{"n_layer": 20, "experts_per_token": 2, "init_std_up": 0.0174, "schedule": "wsd"}
Below are experts of layer 11 (counted from 0) of a mixture-of-experts language model. Rows are named router (the router's row for the expert), down (a neuron's output weights, with its number) and show model dimensions 64-127. Each number is 128 + 24 x the weight over its row's rms, rounded and kept within 0 to 255. Numbers have three digits each.
After each expert's rows: "comes before" lists some tokens at least twice as common just after its tokens as in all text. This comes from a sample of Wikipedia text that the model never trained on. Tokens count by the router's weight.

# expert 25
router:158128157142173154151153151113071140134155170111133114141110171133142102117142127109158136110113149101109107133121108141156115128118156143118135135153115101104112110113161123108118115117124178
down0:136131098138112101112108124147101122123134152210147115127112143176153135149106062079138134136127111128133148092109114155115110090093125109150120205164124131133120090091117148131149144148077119
down1:158129121139084064107102131130139161144107084094106141147176162139114124142135139125100093129150109120102091138130132154133144146078111146161143127120102136119136162110143113116128113125142098
down2:107147134127141165082131153146097122118093137161115105083140127124138113135171171154109117115146124116171083141145148121125135131136155093143130142140122176150102133153128092117115134136123143
down3:172058177104083105127148163166130132095140126089130127122112107129140113134099158110139125128125136118177171092131155150106126126118144146161158085124155118160154099150125090136131124143160158
down4:127088153135137151143149137098130153147150147142153140112099113130117121152112117135116118097129107138101121145156095124106136093080124152124139118129159128141113132175106141087121131135123114
down5:140140139104123114143146088066108146163166106131104157103157158104124103135136115113108144088155150147131051109117135129186117147137154114154127140152156159150143111124172113137128105154113128
down6:084145130062103094133123112089128079119139122133131107128089115124136086122111103111100129097134199140139136103116136137180137109122110120109118115141114126131128138127106147108128141154136154
down7:155110138148144155125104120123137123142140118107092115112156126146127145157145129139146133133126137175123054123148151164171109102128145139116159164136129162115076128127096129135129177108114128
down8:139157153109153153084098107116106129114128139141093152157103139155133140103158118155107093124112111140110129121128148142115161124171140130129093099159088108141125147137154142129116128159160126
down9:080108134121127110119108139131145129154153104144080137133107150127130135164145139107123150102143180168132105112156147164135117155130108132136121107124106132112143163063110100132163150136067143
down10:155120175086109124084084133158163106107092150147137128163143167107137159154128143120118142110102119163144138139130125156179117152115136122153137129061100128117114130154107081161144139140124113
down11:116144119145105146122115123154133119117121110131135133131154137157133127128149112157148127116121144076116122141138137105130092100154103094114191118186171147114136134128146121147084162138125175
down12:152134135093144120164171104129113101165144176076156121109160132130117154132139105148115093131163107114112115118139118124112134106130127116124127139141127122141186142137124123138114065216158089
down13:103121133137068093138134130092142115132156124139139149127144189110080143116084124146171143143107080078127101143165143145129125196176125147114183147115093099107100141111146109108132158115136125
down14:141140120104142163160169166093079149067179076081084135151116126148125152100147156117073136107087123151119144133125111145144158111153137078118145160127098117126125115135086134136153147131136149
down15:091115111136123155136108163133166129109115114149113171127164113145147119149149164138141147126129110142143153082122077126135083127119115131146134104155149171140189121120096140121087154117112150
down16:172102115086102133158148125139150115175114111137117116119118114099156091117132120130172105081128138124113160149089141119164123109120152150152138144115123109121137114120098152125095095109116095
down17:118133136126131170141157106138152110112128117126121144110148153139087132140117101181104138148122112151088109153160135136127151098131115115104158120131140129173135104164145174130145146171099107
down18:135120118096106085174066117094110109159084131108164137135153131159120150104100115131153113117062122133134170106134136134148124108129102097176060103129150150103075139130134121122129130115135156
down19:101150093091097086111094119108127113122128168121120173134155095141136115124113155125162125102083100171111140132121098085094113133117156119148127093116084103168154128121081141138147140147140131
down20:160165096101093160158118128110113144146164155122144157133176093136099092120106146085124125107135081129126119101177128079136171125114142142128125132185143127146144132141164109139155120106102134
down21:098166142106097136111157128157110126146129086135124178102110145146145129112150163120113127159138165080114110155155106138114109170165131127112135151146120139154127166099121149171112147129111128
down22:128115095138099095112136129122158126070095109140136168110124148102158116104133130112111113104145174124117105089125110147081111131137133133117109121155109126138133148108155110146166161145061129
down23:148102152087167143137131150126116139149128146107158158159104115171095108139117144110146128105113089112128126111086138150174156106136115147173132105146155126131109118155109122156132117133172127
down24:102134141142064139188155115125192128152146126142130154132117145143114119148110099145123148116125143111107130164121104113133138123099116145087116126150136123119119116148118155083127123149149116
down25:129096128148108128147137116142092126125139107100100127104119147079131097048135130168129092138144159197106157138142085115103108130122146089196111107186100139107075115111149132111136104114134118
down26:108158159185129138173135069106168153119113081146171136117111111138141141134127151110117128129105114134166084109093126114155142097131124119117134128121172121119142112130148168153121143132137156
down27:118153119097165145110155128172141142124152118134115109135110138126167117122108116126132087132113125157139142129075142095170113145145120109134110108160137107126142081103114141119147138135169131
down28:084143148143122094125132128148158128103106116140123131176117173132092144122122145138110141123094123144095133087107146154122124125102099121182141146095134182098107098114120105168125196134089145
down29:123138130116158109105157146083106170126114162149138158146130166121156142149120119140123145110149170109139143138108135148176152154146113095134116133132138132134125115148151108161173134105123144
down30:080117135160173119119132180127144120162165123096176133129138178147144190127141131124110106113114143111130133108157105122154144159150138062174116153149127133064148127110136143131122116112160163
down31:124141099120097148095108113123141128147146133101113122106176132126149136108152127142099125145101165099156128146131161134147096128135107142129122148118156119122130094140103111119090082130144131
comes before: "s", " of", " and", "'", " who", " for"

# expert 23
router:133106118133157121152150132122114146138103169096155132186143120110111082125092130157123107117110117144109110113141112131126095109152161079117137136137086116096145113109167143109109092106146163
down0:125114079128132141134118131153102147163116141160176124088130112190126143140150148164101093139124135159118141134101158131099111140148152126143155128107124135118108127132125126156173090104133126
down1:103118118166103164123128152093144166119131135124129106128156134097103103146158103101145105167142139158143119136152145123106159121137153120144112124124127138133102128162128182196137154107129129
down2:174145140117158110134146117119142133122141188164125115076138137120105165169117157088133098084128083153172111140094114138117158147133107113086140085153085129140146155124099079088107122173140138
down3:073130136079117125148115140129096168160117100108097089150124151125128079126155171127126142106137136189155132101154120155151113150125108117125139136139128141147084155128086128135123124147158120
down4:149136125126102157154128147122142133138129140131136140101123121129149147117087162091144128113144131122103142103136150060099162157119124120054135112146107156094127103101151143138084089142143075
down5:117143085139126122148122129130115120186134108137116153135109114161133131107132142113089136138092106107099124113158111140121078099151100103127121143126167110139127165156151133152136095136139151
down6:100104147141145107097160167121117101135106130107147095141139179139166143131126114129136121125132135152132152117117158118149152122111096151111114145115155148139169135173114158147135115108107115
down7:111111133147108101137114138117154104123107112092165119105136119141120147167133142146090127136121112140093123177096119118184074104117161136089098162120111101128117151142085092177088123142140111
down8:131135108147153090139092145128126144070145135102106142111176111147108123165140148081095205119128102158123136146119137115132120138123101076139141126130101185150115154111123162156134143121148209
down9:138148170135120100112168127122119122129157127122114136100124074120132095115067130112151112148112123162129123161132123159166087150124139119164096098151137150154130149112117186117105112101144105
down10:119145163134146112135082080146142153128124096165137116081095130149137131132114175139120162148129119088151111141123158136101078136131115145105124150132130137155146134139125129140114134141123086
down11:138108128134123123110162166093105094134144107114107148124143185109104140105126146071121124167123142142114129108112099159107102115130132117140143165139175125126173150139167136146127118125132118
down12:098137135137142095127104144094130141165108118142104093101105144141089126114127160129123119134117110152131121126102138136145144115111156160107111097143118087132155108161134140100120193137139115
down13:130118123133143118120114133096159110125113114166133135222131153103146104118170175114127122096153115126118124141100114084177136154100132235088149159151162102104105136120130105122154110126082115
down14:154115090114146166114121146133120133129124118150118152067111127156121142146144094078105158155131155098105101152129137163158142103115163143147094124125131124109104117114138164156116123126111119
down15:093140114125111080156140142124072135112088096107168152091088158148137153104137122123098129119123130111120118119126151147124085145201077144140119095110117197150133124163100117113107119105098144
down16:135128113078090096093136139142123108097149123133154094133118109106175104106123126052110152090170161132084120121121120099122139154125126133130145125124147098130085158105144110142120132133124132
down17:156134129133133098188113130188162114123106164139158178111096142149086100111117146115084101113178131141121111159115078123135126137135101106170099106100154113123137184108128090130102157104151151
down18:111104158129112117137123115183147108150092108138100142146135131125146104191136129107124118122145119120130141152120143121074119123167150145149138068105116142130110143148106081104112135151117100
down19:128064133094132097139110106106129112170100142134157162184154115118162120139154135108075110166120132110093099183136096145127116148156114159130128156139138107112159170166118179110152103134135151
down20:140146111147138160116084115140127138083112104138102096125170136104105106101093132129108139137134165091106155110103102132121119116137129124107120137145100141136151162103148108146132157081105157
down21:138077112127116121135116150153147087094141170127114144159116120163137082131113179177096127089140118113134105149123074104115130141115124153125131119102123118135179162121136105136163134094112084
down22:139088099120089123156121109142087154090145155124148103162164115155110099131124147090152133112157134139167135140084155147162146152147153102074145138139132122135130121152142111139142118139140147
down23:085122119111130068101127185100093097129138082118156117175125131110079128147128131141122107124092108108146135114121165132106134117137106099103155152059103180133101123145096120117164139148157130
down24:174132125138146103144079127151165148124117119150127083129119144121161116140100139133138136133135103086142160103063124126134121136140140120147135112124115097099118100122140135094182106104114121
down25:100136103124132135124106131118136127148134097130092147158191165169152151132108121124098129156113157098091136072185124138135100118136107160098108153126112135115139089146112134148139150138121128
down26:097147169135157138112155114134167121123131151077164114123137079130104150140174119130121118111101137111145121124123155133059132119169149127060140131089127155129117090146118173162139137152152160
down27:131137079126131120148144096145143134116155112179134158185100122134131103130123122133120140094113182102108160123122195092163127149108162165096114125146134188122147162112133112173148120141119089
down28:110132148188161121110112127102139098143137099179140121146146118169098134155128124110114111109112111122139104124109127109146187111129163114168164114102142095152137103133126135154118077163170119
down29:139148135130117127113111164111102154155137139164144080120086137109135103142142120160142118154119197131136115116124127121166157154136096119127129108090148151154095103159128140107098095120152168
down30:146135078105147116113126155087140101135168066102110106126117125159124184122144159164056168130149130150104185102125110135130136114118095144087161112130101151144138143128150163159096121119131115
down31:110107157126133113121121119125142189110156160157131057135120097150126132065170145119125128106106180112130144160097097129148091106153144154165092128076122134107124127157119164140136140131111090
comes before: " |", ",", ".", "\n", "0", " ("

# expert 36
router:111131093098134138109118176127110127146108155132147144169134156138120112128128138135143144139090139097130100080146124106138130119108138093088152181139132120100158175083158163123151091091099183
down0:148149123132109103146078160092111144134130159152124131146129115108085167185125115109132100128192186165147142156098100158119130112130158139150135094150113193175094103151127152127120109104140114
down1:102119151122163102124044139104090109103118168149175130090118098147106112164178127171135184127173125145137113130166136092131167141136136120123097138158118155135132083121112174157090088142102166
down2:143154126175106131084138129107079168146137136116156160080159183113135108144084145101126181133134144119131128123158144117097166112113114098100179132149177135114123124130087087133171148178132143
down3:169114133105125168128135119185135137136156112139101098125174113125119143161127131181104138132142126130169133128086121093106120137143140140151110156126107156101123092144129097133154167111133117
down4:122119102100090121155125131165112187108117160094117127113135086114112174165101142128103117147125134138119158111086101095120110133122145136074082138148168120125118099138099138114137145110116113
down5:141163076146151175092175117099118149130162132177123118134137136121122126146164159132116110110127108095162125147085127157139090130140135162172119122137139130148129144080114112131139098130122127
down6:096113151138140139128078159138152073139122097121146100143205108189139151144151169152120144160101123106102128126153090150140083104099133092144128118136116173146138111155112154128117090154106173
down7:154129168121151134115134117096140157142182115065100135142099165144119156147098105121122133110155183125135152155120140105136127096152122123117136111166128142132093118197123128162176129123127150
down8:185122148133103118146134136122106118138097151098142112115136089142125123144101149108113105113138159121096131133154089103092115105163146120126128173177147147177108122175161134103139148125169120
down9:114185122134109159122127149101133119121079153133140136135098111098162132181143112106107158097163104172163154134111131122105068133119123135135129121164125075170132135127137165145138151121136114
down10:123116121110132105118154094125188120125153129142114141100149101154114138172080178107115121133095104148119075096122172122142118102132152112120135103116114116115125096159151143125121147140141174
down11:127163118151082090126141149116087183105113093126159153133145106125152098137143112116105168138137150120131086121164165093117083116146131140109102131174148078119100135110158130122114115162166147
down12:136099148117110073145096130112097091142168187152107133155138120094108123118137162149138135069139148151107118108182114115114123138174153183148148137155160103166147118159133120133111124165128092
down13:108153127172117151190148132121141081156128113083144104144105130087107123097126143126144147136108126107133127124138100102135158114112113136133149156103121135123160119109128150133162095156189126
down14:080166147072144072152124128109110124135116134121164130128083162119146130147145067161134078124127092078130117147146141105129141136099132153116118125031117115104118128093128107123097123134146126
down15:151138141153110124150113107138126112124118161154113139131136144106168149080133149125104146106166112080198160138132139077107119133121137151143127165145139131167142149073142145146169142118106132
down16:127130164178110138122148113138139132115126117177159145103116116114150072131101131139126093105124140105128143104142150114144134111120131112130099134171124174091103175125163147119137096112093099
down17:127142098090169120161140169144117148086099117161118152124112124157093153142106128130129143148148098106147140137134157158111101107118138104167174139114161102127147162126107136065146114164131180
down18:187125105115155123097142136128138102093155081123148115099135111155140147149147108154110115119152143087102134091174146161137150139104099134145123107100112209146120159111160115147097145092181122
down19:156122139119090124108108069110118076152140093136094111134145140054120120100190200127089138099141157145137071131118117129123168126142122105188144135104148133142162122130142124175120084106114142
down20:166166123106146186131112108071151125078147124104120150137176093104114086155112125121117130139158127120142110131124131117112138183114160150159091128132143112155088142115084114111138114122112097
down21:110127121140148109142125151146154133147129143140132129134106108110150132090124189165144104117155138129174162164171127137114127133178115141126101153111130097101102111097104128134101141125086139
down22:117101150066115099175115101124141106114139115119156158150094090097124130112129142121103180159128172121109167140141106118163124116167170117121128124152077130144132104138183153131133131112114101
down23:133131143147132121169153103109133092190140092095147129126126145105090166126139182158132129102111163132129149118115157136153138146146134115140153158136136143153107092156104109145119143171116103
down24:136156162134130097129130140121104156117159108138149147146131080087153138131136094106142140108169168107142117154117117148142131101136067132123149132128125176109148135102114161158104174125116128
down25:121155151105093117187097132123152128135107095139137134100122160106102098102148110137114086128131129162170119131115150136134066146118122128184137077124125130141144134138132132153079089084143101
down26:120094143150106106109121134151153090132140117100129123144112101177103123152105141121158166125078130115108150118146122135126123125149149145124121154085134165113122129156143110119174113123109090
down27:178136145160137117126128182185109115139128131134120130128119129120157165139115096146077129133127126115147149101175187140116151074132135114145106161114153151129124157107136158094134106123094146
down28:149095146108141128155108116107132136094130112155161091127111142096134143072105127102143140138089148102112089156159112158102163106099108148123143126145130137149134117116108131120171166119148140
down29:127100123107137147090136103130092158142110104090137125120106111113124096128135154134129130158153119129126109198147143142174145148186104108148099088145157117126114080146124144129098163141134135
down30:140142109087123142120160154105116121090162101076117092131159141089200106109140151137090136091129112157079073111098153094100118129111098088132113113129111151085129172141134098126153090174162151
down31:166082120067100073112168131167134095158088161146134175156155147156133107127161111114133166127092104151129185103133161137101122123150119124103142096112157094168151084113105119140142115131120135
comes before: " the", " be", " a", " have", " an", " take"

# expert 5
router:138143142130163155072118144101123133138092188118127127171149159123125122100107134136150108130099125128141124085129161127124132168144148162111155149148095107122132116120161161131126112121104143
down0:128152110118095130149161130131132099140110127128117162167123170134180102083132116146120118105096096106134149092105117154124111147127113146083141089129117153124122153155150167187171133107101105
down1:103170165105117095134110118117142116144112127131128107137133135081117142104173117100139132117155136131129147123112160136157123141125134165099097194090176149136136127117148126106155109149138142
down2:123139120127126044114107093069119120128155143108085135170124102137157123105113141133156111142117167122103155123177116130116108082149099160164122129114129142145136105164136092147093135140105115
down3:106185111099119114087114113182140139127105131123121116175117124138114147110102135145178092099154138142113147106176126142123121165152138172134146093123141080082085140161126095129083094182142132
down4:150090120089168168044122125135121125177149125113123137129138146135136124139093131149129182098136151170107159121116146101142133141080121113157128153126149108095135144133147124134103158113090112
down5:135137151127139136130163144104094135141147142125109121101074140122175111096121114129128142115124131119168227068134137115184106142137101122125135116101122150128142117095065111128113127127162124
down6:125108117144140125148115110144126117144114121135122105118133122125085146157146100154107144130173089082122153142166108153102123112137161104154150144147094134177083106113093136139119167114121122
down7:164087101087141145117083136117132105134157166148119156169138143108170139130162124121140112106132114107133105132133092162136149131135113150154099126119152098132154114099104137103113160110130180
down8:139100111112140121132147085145148139112154126150152117104100152150111116129117149125158117149147125128151117182146167137149170093151159145118116103134100144145132155106123060151158127105079116
down9:144126169090124134122112157099107129127159097136147116124130145089131138136118128112089128126186157091150124152112173125140176085151134095194130129123106140126109151132135138137172133169147164
down10:107126160163076182147101109152113126116089089094104106129114154142125117101156072150155115144191086091105068097173145147147114138121086130181142136159125131131124063151101150146147155147108105
down11:108136124132130088109117154121122154116165107121139130130110112147145188109154153150141138179114114107157122135134093123113148152180145113122090111118133107121141124147135085154136141134104148
down12:107113074145112126133111106115149145161133084132128148132107121127116132104098105138139112146046187112105127107142168146138143113108113137126132083149109088095144180109129113122081119155126082
down13:130074137149082110143105116092139115117133085170136147163142112127112113106130165119114148177101131140124147162138120114180184164132159112119158148097062141114189151106089116123104104133114119
down14:096097168195115125122081135170094115152143082139161130125093144126157129175129183094100175126120138142116146141141137117086137105160149152113123152118096124101156112139113123115124148137097125
down15:119117122122150134169111107123117146124161144122092119131161106118121121096173129130145144118162145137174107191145154129090091095108107109134106112131141125191112128085125156133098147153109106
down16:142123116139113132120112153143103157129140141075111087080154106101174108106149149125121157109088121117146140140055130092133155082094075132123120152146125141139122124111120117125102120115157150
down17:120212180156140146148126152145061129119144111152125127145102133126143157139166133137147160129114140119150141110078093142128126115094149133089130115129115102087121125136118108141093117125141110
down18:120136156158103139115147166097113143167109136181128121169128133172076117129124128123119113137094131139108148144172124122134143148141127108125135099136137161127122097136119150134180117158143106
down19:139087161151134085141122108113136159130111135137149162120096106113120149104200093135126127152152137137125152145126122146134108128118085134111139133130152096173164068104124146127121086125133126
down20:136108155134087095124139166137106138110155068154135157121130162157138135134134134132144163127103131135128137116169099140128115123152121136119114151101114146102158106083106108126159104150115176
down21:124131134143163115106111147115087097124114132099082124103135091130100138107089132150152162119095092132143125133100120158130144118122091135121130110097144129148129098104140114189122189143092113
down22:120161140176165132130159112101155106110131128107110097106162134141131143123186142126143131144115177141120127101166114144178135103152127128152135116092113123127105128126128075135114124130136102
down23:151107136121115117147123148146149085174185076120129143160137106097119080111168163095134116157128104127120128116145115152159149145109133125094152162142182103138147128137124085108122139151072170
down24:139110134131138129135114168146113104130109140179148164136108129148160132112118087109139110077132110118155144120098115183100119173149129140127128122124118118142176085108132157127168143137142132
down25:140146142168118150120159124105149105094098182137190100115142124134072170144154162105134117133135102161114142160136144137069104135096172110153122121102126132147120146137136132163133136138148114
down26:097171123142111134139111126102126076110140139130125107114125104122131127090110120143145103112128144159138117123121118150166111093118125154118135099130159140148134187139136103108149116143124152
down27:131107133148123144141133119148121125129169095114148116103129131124134149105131182117126129119075146126119115159137143113156135099129156111089131088119109151090121136109154098152128115130122128
down28:104118151148115151136119149159100108159087081094116119086096175121134122125109162133163161166142146104157132116119135172127140120128112119135129108139111123100107126118128171112149124126132118
down29:119154145174139174116124134147126177118128112178130123119108153146108114114065146148115157163109114144152134127125134132134101125125158143072107160126122133158129146128138132117164106144126093
down30:159112091133129133179171126086201114140133117126121097101168098086122146142115183141166125086128129092156127118133144117140129123108115147130088113101151155124147123088119180144139131140135164
down31:077166137170113140174103093079100163169131163138090138196097160130104130110163109160120136131149107130084140110159139147140129135117124127122113123146119102156076100160151090139157181151132142
comes before: " the", " a", " to", " in", " by", " his"

# expert 26
router:125121088129127153110120122094118108135116195128153109176162130107111096123111139133184141143076114107112118112106150101127116105151189148136125148153114084118156131122172138129107111141133151
down0:159145103118132081178105130147113084101175087144125162095124124165143125142115130149132115123122086108116112088145126100119145124124099128149125119107107121121157128056133149157206127145158106
down1:149146121117161160109150097106138114131111153146121108092111105153155116137088130134093099139148111105114130144119137103134121102157150135111138071156138142144145096166170103189137159131159156
down2:124124100108105136153147147112130127129112128097060138122130103140116142163133145129141198136098086149149168134108135116123130052104150129123161144118074107120103137132146151086115119147114140
down3:117122142146125161123155155102082116144092107111113144144140101156117160126115162101121170161159147150079147161163094133090140138160098081116127112108103129097113122143126126140124118128150087
down4:133106167108122129114117103122211106138139097161133168113117106104144083137160138097120126115129128111137134133119110130114144147137134169158152120105090079132141108132126151142121125122119112
down5:133116104101129127085080081179128115125121113157150135123095160130112129135122156112160082116168105150123159153116134089107120113147119138115106129101101101090131114136147150154126145115108101
down6:121125115141119117116163106122133123128120135150166112125117136129117110118111126136099146122134114170136116153142162148172102143178150109115118129093133114153152146149130123112126142136091076
down7:133157144125131173105149141128129149160141084101144119126160126118164126097124174113145131147152085180164125151096132090119116103113162149135100171124138116122121136098063160121110128135123161
down8:134137108094143133112181127139141082097163135117139105166103161122143169095122105089133124104134133118155132137138138167114109115084174167125134109128103123145084163162156126152144185163158132
down9:113135153102092131132126114142097150149119161120128153095152125133134164127128110172139086104133132115131122125093125177161115125113161134114121140141089121132119094126120142120094139096145134
down10:145115120114146124083110107156081136171097103130125149144107135132117094143093144115135146116070095152150130126139111121113124121137187119127108149114098106139151129132149087105176134103115149
down11:099129090132120148080122119113151170070103147123104118110105114169120078145146130150132140113088129125118135118170177120126142145161129146082122135099130101096128131107088115125146101115131134
down12:132138121083098142084161098177102076146144146175165094130109128144151104115109148177127138120141161098090172150099140136104104133098124104181124093173123104149124106176091136143146171147127103
down13:103182111101154180129099099113110128134107129159119127135073089119134144074119103169097081152132142103115095092129117084125113114088155130098178124154108109097088118160103096115130169136135120
down14:115127105155144116152141145131114118121164147120119112195185102134070103116151130146117134138113097114108137112133103139147148163163095156090099156176164145134133148131149135109089120144161140
down15:121101082088141150105111166097119143146104151128133182073150129135120114165171139162149117126139176132086101120090137131129114139157108126125106134111139152123144167137127123143102144130101141
down16:137143139169151170196089123126130088111102111131125112140177147127071108111120109064143136151155163120105137138117167093132132072156138130144147123089130144127091114121090118121151126161123103
down17:126131111138144157176144128128098163108128137094097113107109140108152144121176160125160153141174137099131163137098103117088142150131117171121092107132143108117102140132135145090113150144074164
down18:156091117106123118145092131166140171101155177113097150100106108120080136134120092150153132134070119138110125110122109136105150113111138163109175129121134130089130120097164145095094102160135139
down19:128096123084150158116127152146128119109156107116133125153183133140125131105141111162175127161106133098112153123142106136101122131131159127138148101088140156139127128158163128133151137139134108
down20:094100135133140132089146131114152124184117114156100096118114161134146125108124144094138124092166129122119096116119144133101146129129090158158152089124107194114126144085135119126145142145110117
down21:135179155097058139159158092133098120140137102145132139140104138101101165170133146128099175170115177140160114104140162141116127176121114143079088167143088147124132114141151093146177076119136112
down22:172145138087151114127111097116108195128126126132122170134141136128134146096134131105094106121107109151161119154122119138144107162150121120146131134097152152137147109106135132113161104135133127
down23:166146130105128128150156158144142189109138192131132138116091152133151124121084154158150097145090054156134105140164135165135118137137171096146147159094137171128091110145104135110169115135154129
down24:143129169140112092154163136121115117137133101141098112098131138138117172098149108111117117109151159131162113140127131125147133165135176128184113127155145098132107155171120120169136076135135163
down25:130132116139157112148132133175121145127145109138115151092111101097110140118161153135094156116133128159093139079120092135178149123109128108105132137118063108130207114113138131147149153134124102
down26:116096204146167045076127179149143133162077084130115105129114104102167099121137153126090119121120164128116136114102146139163094125070141119132107123097127180102164167130089145113137136106076154
down27:126148151165114139144136149131121098129166120124145113112093180108124138152133121134149145156114145123133139105126100130132111124097135137163109106132102155127113137122112143155117153147134108
down28:138093133163118142121146105127137104108114174147143151124133161118131108158140152110122134123118137115130106133094167149147118145128097128131118135135109145189090125117129124111155138115119135
down29:152128161176127154109130144098113156136162141102167151115153123129164064119125136115127097121125117110150099129137144101089142110116131176118113147138103196125121129147147161124096111155147099
down30:105079114152154137147115143093127154155150130153136132171115123096122110092116111146170097154096138129158108162157108148164146171130137156120117147140131136133111132116132110126148164106115129
down31:134126126162130115091164128124104144149071104083159122150070127104117134119114149118108107122114135126113080110152113110124114165146133139155114141072174129112146172084098101124150130082071064
comes before: " of", "ly", " and", " to", " in", " for"

# expert 7
router:123101143122138141086096125114093106156145173141113141162150180154098113112084119135160131099107148120097110091112128142125136140135133113117123137129094107143142139083135117130130129116158135
down0:182113155132183116129138145107102145082123173145141113158158094119086150115132104172112148145152124148173089118105155129123109173138133115159139172111111093135107102139139156125120172124193091
down1:161123098144201103052074118138126118116108113101128142128129158101113120148126171149115131115120114105123120148133138175162140123112123145114082149131136117120116131111154132123163087109143104
down2:116183133131109085133128147103115122110088159146146117060127123163114120144128136135154128136112118141155115130093119073079100085125132117096096123135144119120152108142143130093102092122148122
down3:142108113078118142110078181129160087176106107150135121089100096150129111142137127095136117099104102116109103153156131127129120127108132144133156104134110075071129140148112123118151138131109132
down4:102149123132180154160147116109129154110075108108128156122153103183121124112139116140147123102161145160110105121166101106148134128120177103157083127129155082109112143053144156120123101149086126
down5:137129149114128072153115141145130136100135118103135122095153141128149126132141130159098159118127104153104180119169127170150136147150130145158183089107130082150104150094134138107128074159083135
down6:108116113128132149124091179103146116128106136123129138117093158159110106128120171110139162167144106122140112136121147104153081121122096113142113147089134168106124123073136172150148104147152103
down7:114139082153131150156120128122135138103137097172126134132168096128135126158135099135140173149131100136086140103093108109095098140096121168149154136157167122130109151140164159127148135150090156
down8:163100166094111154094154089108159119129158105119153113159124144149163117139133127077118147139124134098091128117086123119130117119105128164127123136172089128123139101165093130091133107185130115
down9:165110123132116131152118166138175119138144107114090143146154125068132177109100113121118100111165086136171138125109106152057088123127120143090114085081130153092134103107093111108160116099091126
down10:129114147124155110118133120162078099124149106115126119136106104133146133114106158100070164144149160167131134129084145153113166132074145140103164119099112135108159146138076078133113179150175135
down11:145175120088109111129124118121111137132146144132166163113136112125123160093124163132149122171148157099123138129106087149111126140120137152117112132137109126151147114115133134114132157130194173
down12:153134107154136110103112105144166121097066127152127125083134124146150125161141152144112157131133113091105102176126172147145123158130125113109121110136153143099138125122144151098103140112141096
down13:154149100130114150118140117081128097096103166121096133161135148148154194106160121164080124125124103127063115140131111102152097111159183116110092104153136140160094113140113114148141122110114205
down14:145128149104113097141109131123130176122144130116120127143157132081137117102098114099154127132118123104141145123095121153145140098114172114136107089100115048111149159124106148069116141142092110
down15:101155089139150118090147118129120118162123086090086160111133135149103139106140124162147074168115102171184131139122092138139142109154132128120080126111119149118121168116118096156099141146152149
down16:131172110134119153162114139112132207108153098076148088117131133122116172172143134116161095125128153118182133152112150113155120134116133129123138164149108165117122145163112121118108145129139138
down17:093081173126169151153170099162133098144092062148153142141115133175144122109107171108112134141101129135124131143121139123164105135124147164155128089202124135115123144133092182116114151130104121
down18:160156124084146133148073110124124119115101150151149161131098084121106119124151108105112131161122106145135118121146117104098099118138155102104144149101085111147106133124089137145126152140099130
down19:116182132133135160106097189169128108168162128122164163128138091095117184175082120163111140147149149133104145142164117146126113083134168159073157122109135107134164145129127134138086093109113130
down20:163092127153104163141128101170102095121142088133132138116130171112085164105111105139129151086131100146140077146100132130103140131109149117134137141121146130132095156099121128141111189119127129
down21:105111093086140107120115105144133148100087174162129165114145128147117117111128130118147174111131092150120115160099155123120120133144163145139081095183095097115136114123113129110167135147127097
down22:131162108114137084134134136107148106118116161139142076102101102149146128109088097105116113133173098112128151119118081130152122127111080102155135150140144133174141171168128135135129122111135098
down23:114142099083108140125137093109117135107116127135140164144082173124124101141179155104112161108104150118139144113133134117176137135086086179126109155107131101076102139131136142130116129159133120
down24:135136152138080145124151136142099118125114144104121079117115130161134141126090131152131135114122117134180100126114102148111109131114102160155157108133146155123131153136086148095140126137149123
down25:141112137137142101128140101113119127130145136146110127122147094110106139119152117097145125126073147126175119113137140106102163120106116132168103158125088057154146135122132117132156169116173136
down26:123115142122154128154095102121098140167117095133122086141107140080135122115146115138176137138111137136164169152147109092170161106139161141125124134118119143125142122145097142115133128127087146
down27:137135137119127112129090119139146140151119112123123105102165125127132115106131123116108127065151166122092136114117109102125157140138123120129132113106092119168160171170147105110129129169127157
down28:142127154073137124118088139156098133153137129119115143144119152127127136144094120122129125135121090130190135103142164176161105120129086108114101101135114104158135129136082119134118142154156144
down29:126100120109157122137111140079140146129097135162148115111103127125140164150161129166153130096136118105110125084109156142071085145129135108086123161123137109149136114130127120106144147107135095
down30:117187132134128089149103116164132091115126133146133132131139138158135107116162144134137092131113130113159093113155154126195095099111114079115115162129093111104133083105129107134154109163151174
down31:136104096116151127130112094099135083138092127142141118160095173102145114125149105146142086149115134129124109142126132169102126122093172107155116136103128153105112154125127110074130131137132117
comes before: "\"", "'", " (", ",", " is", ";"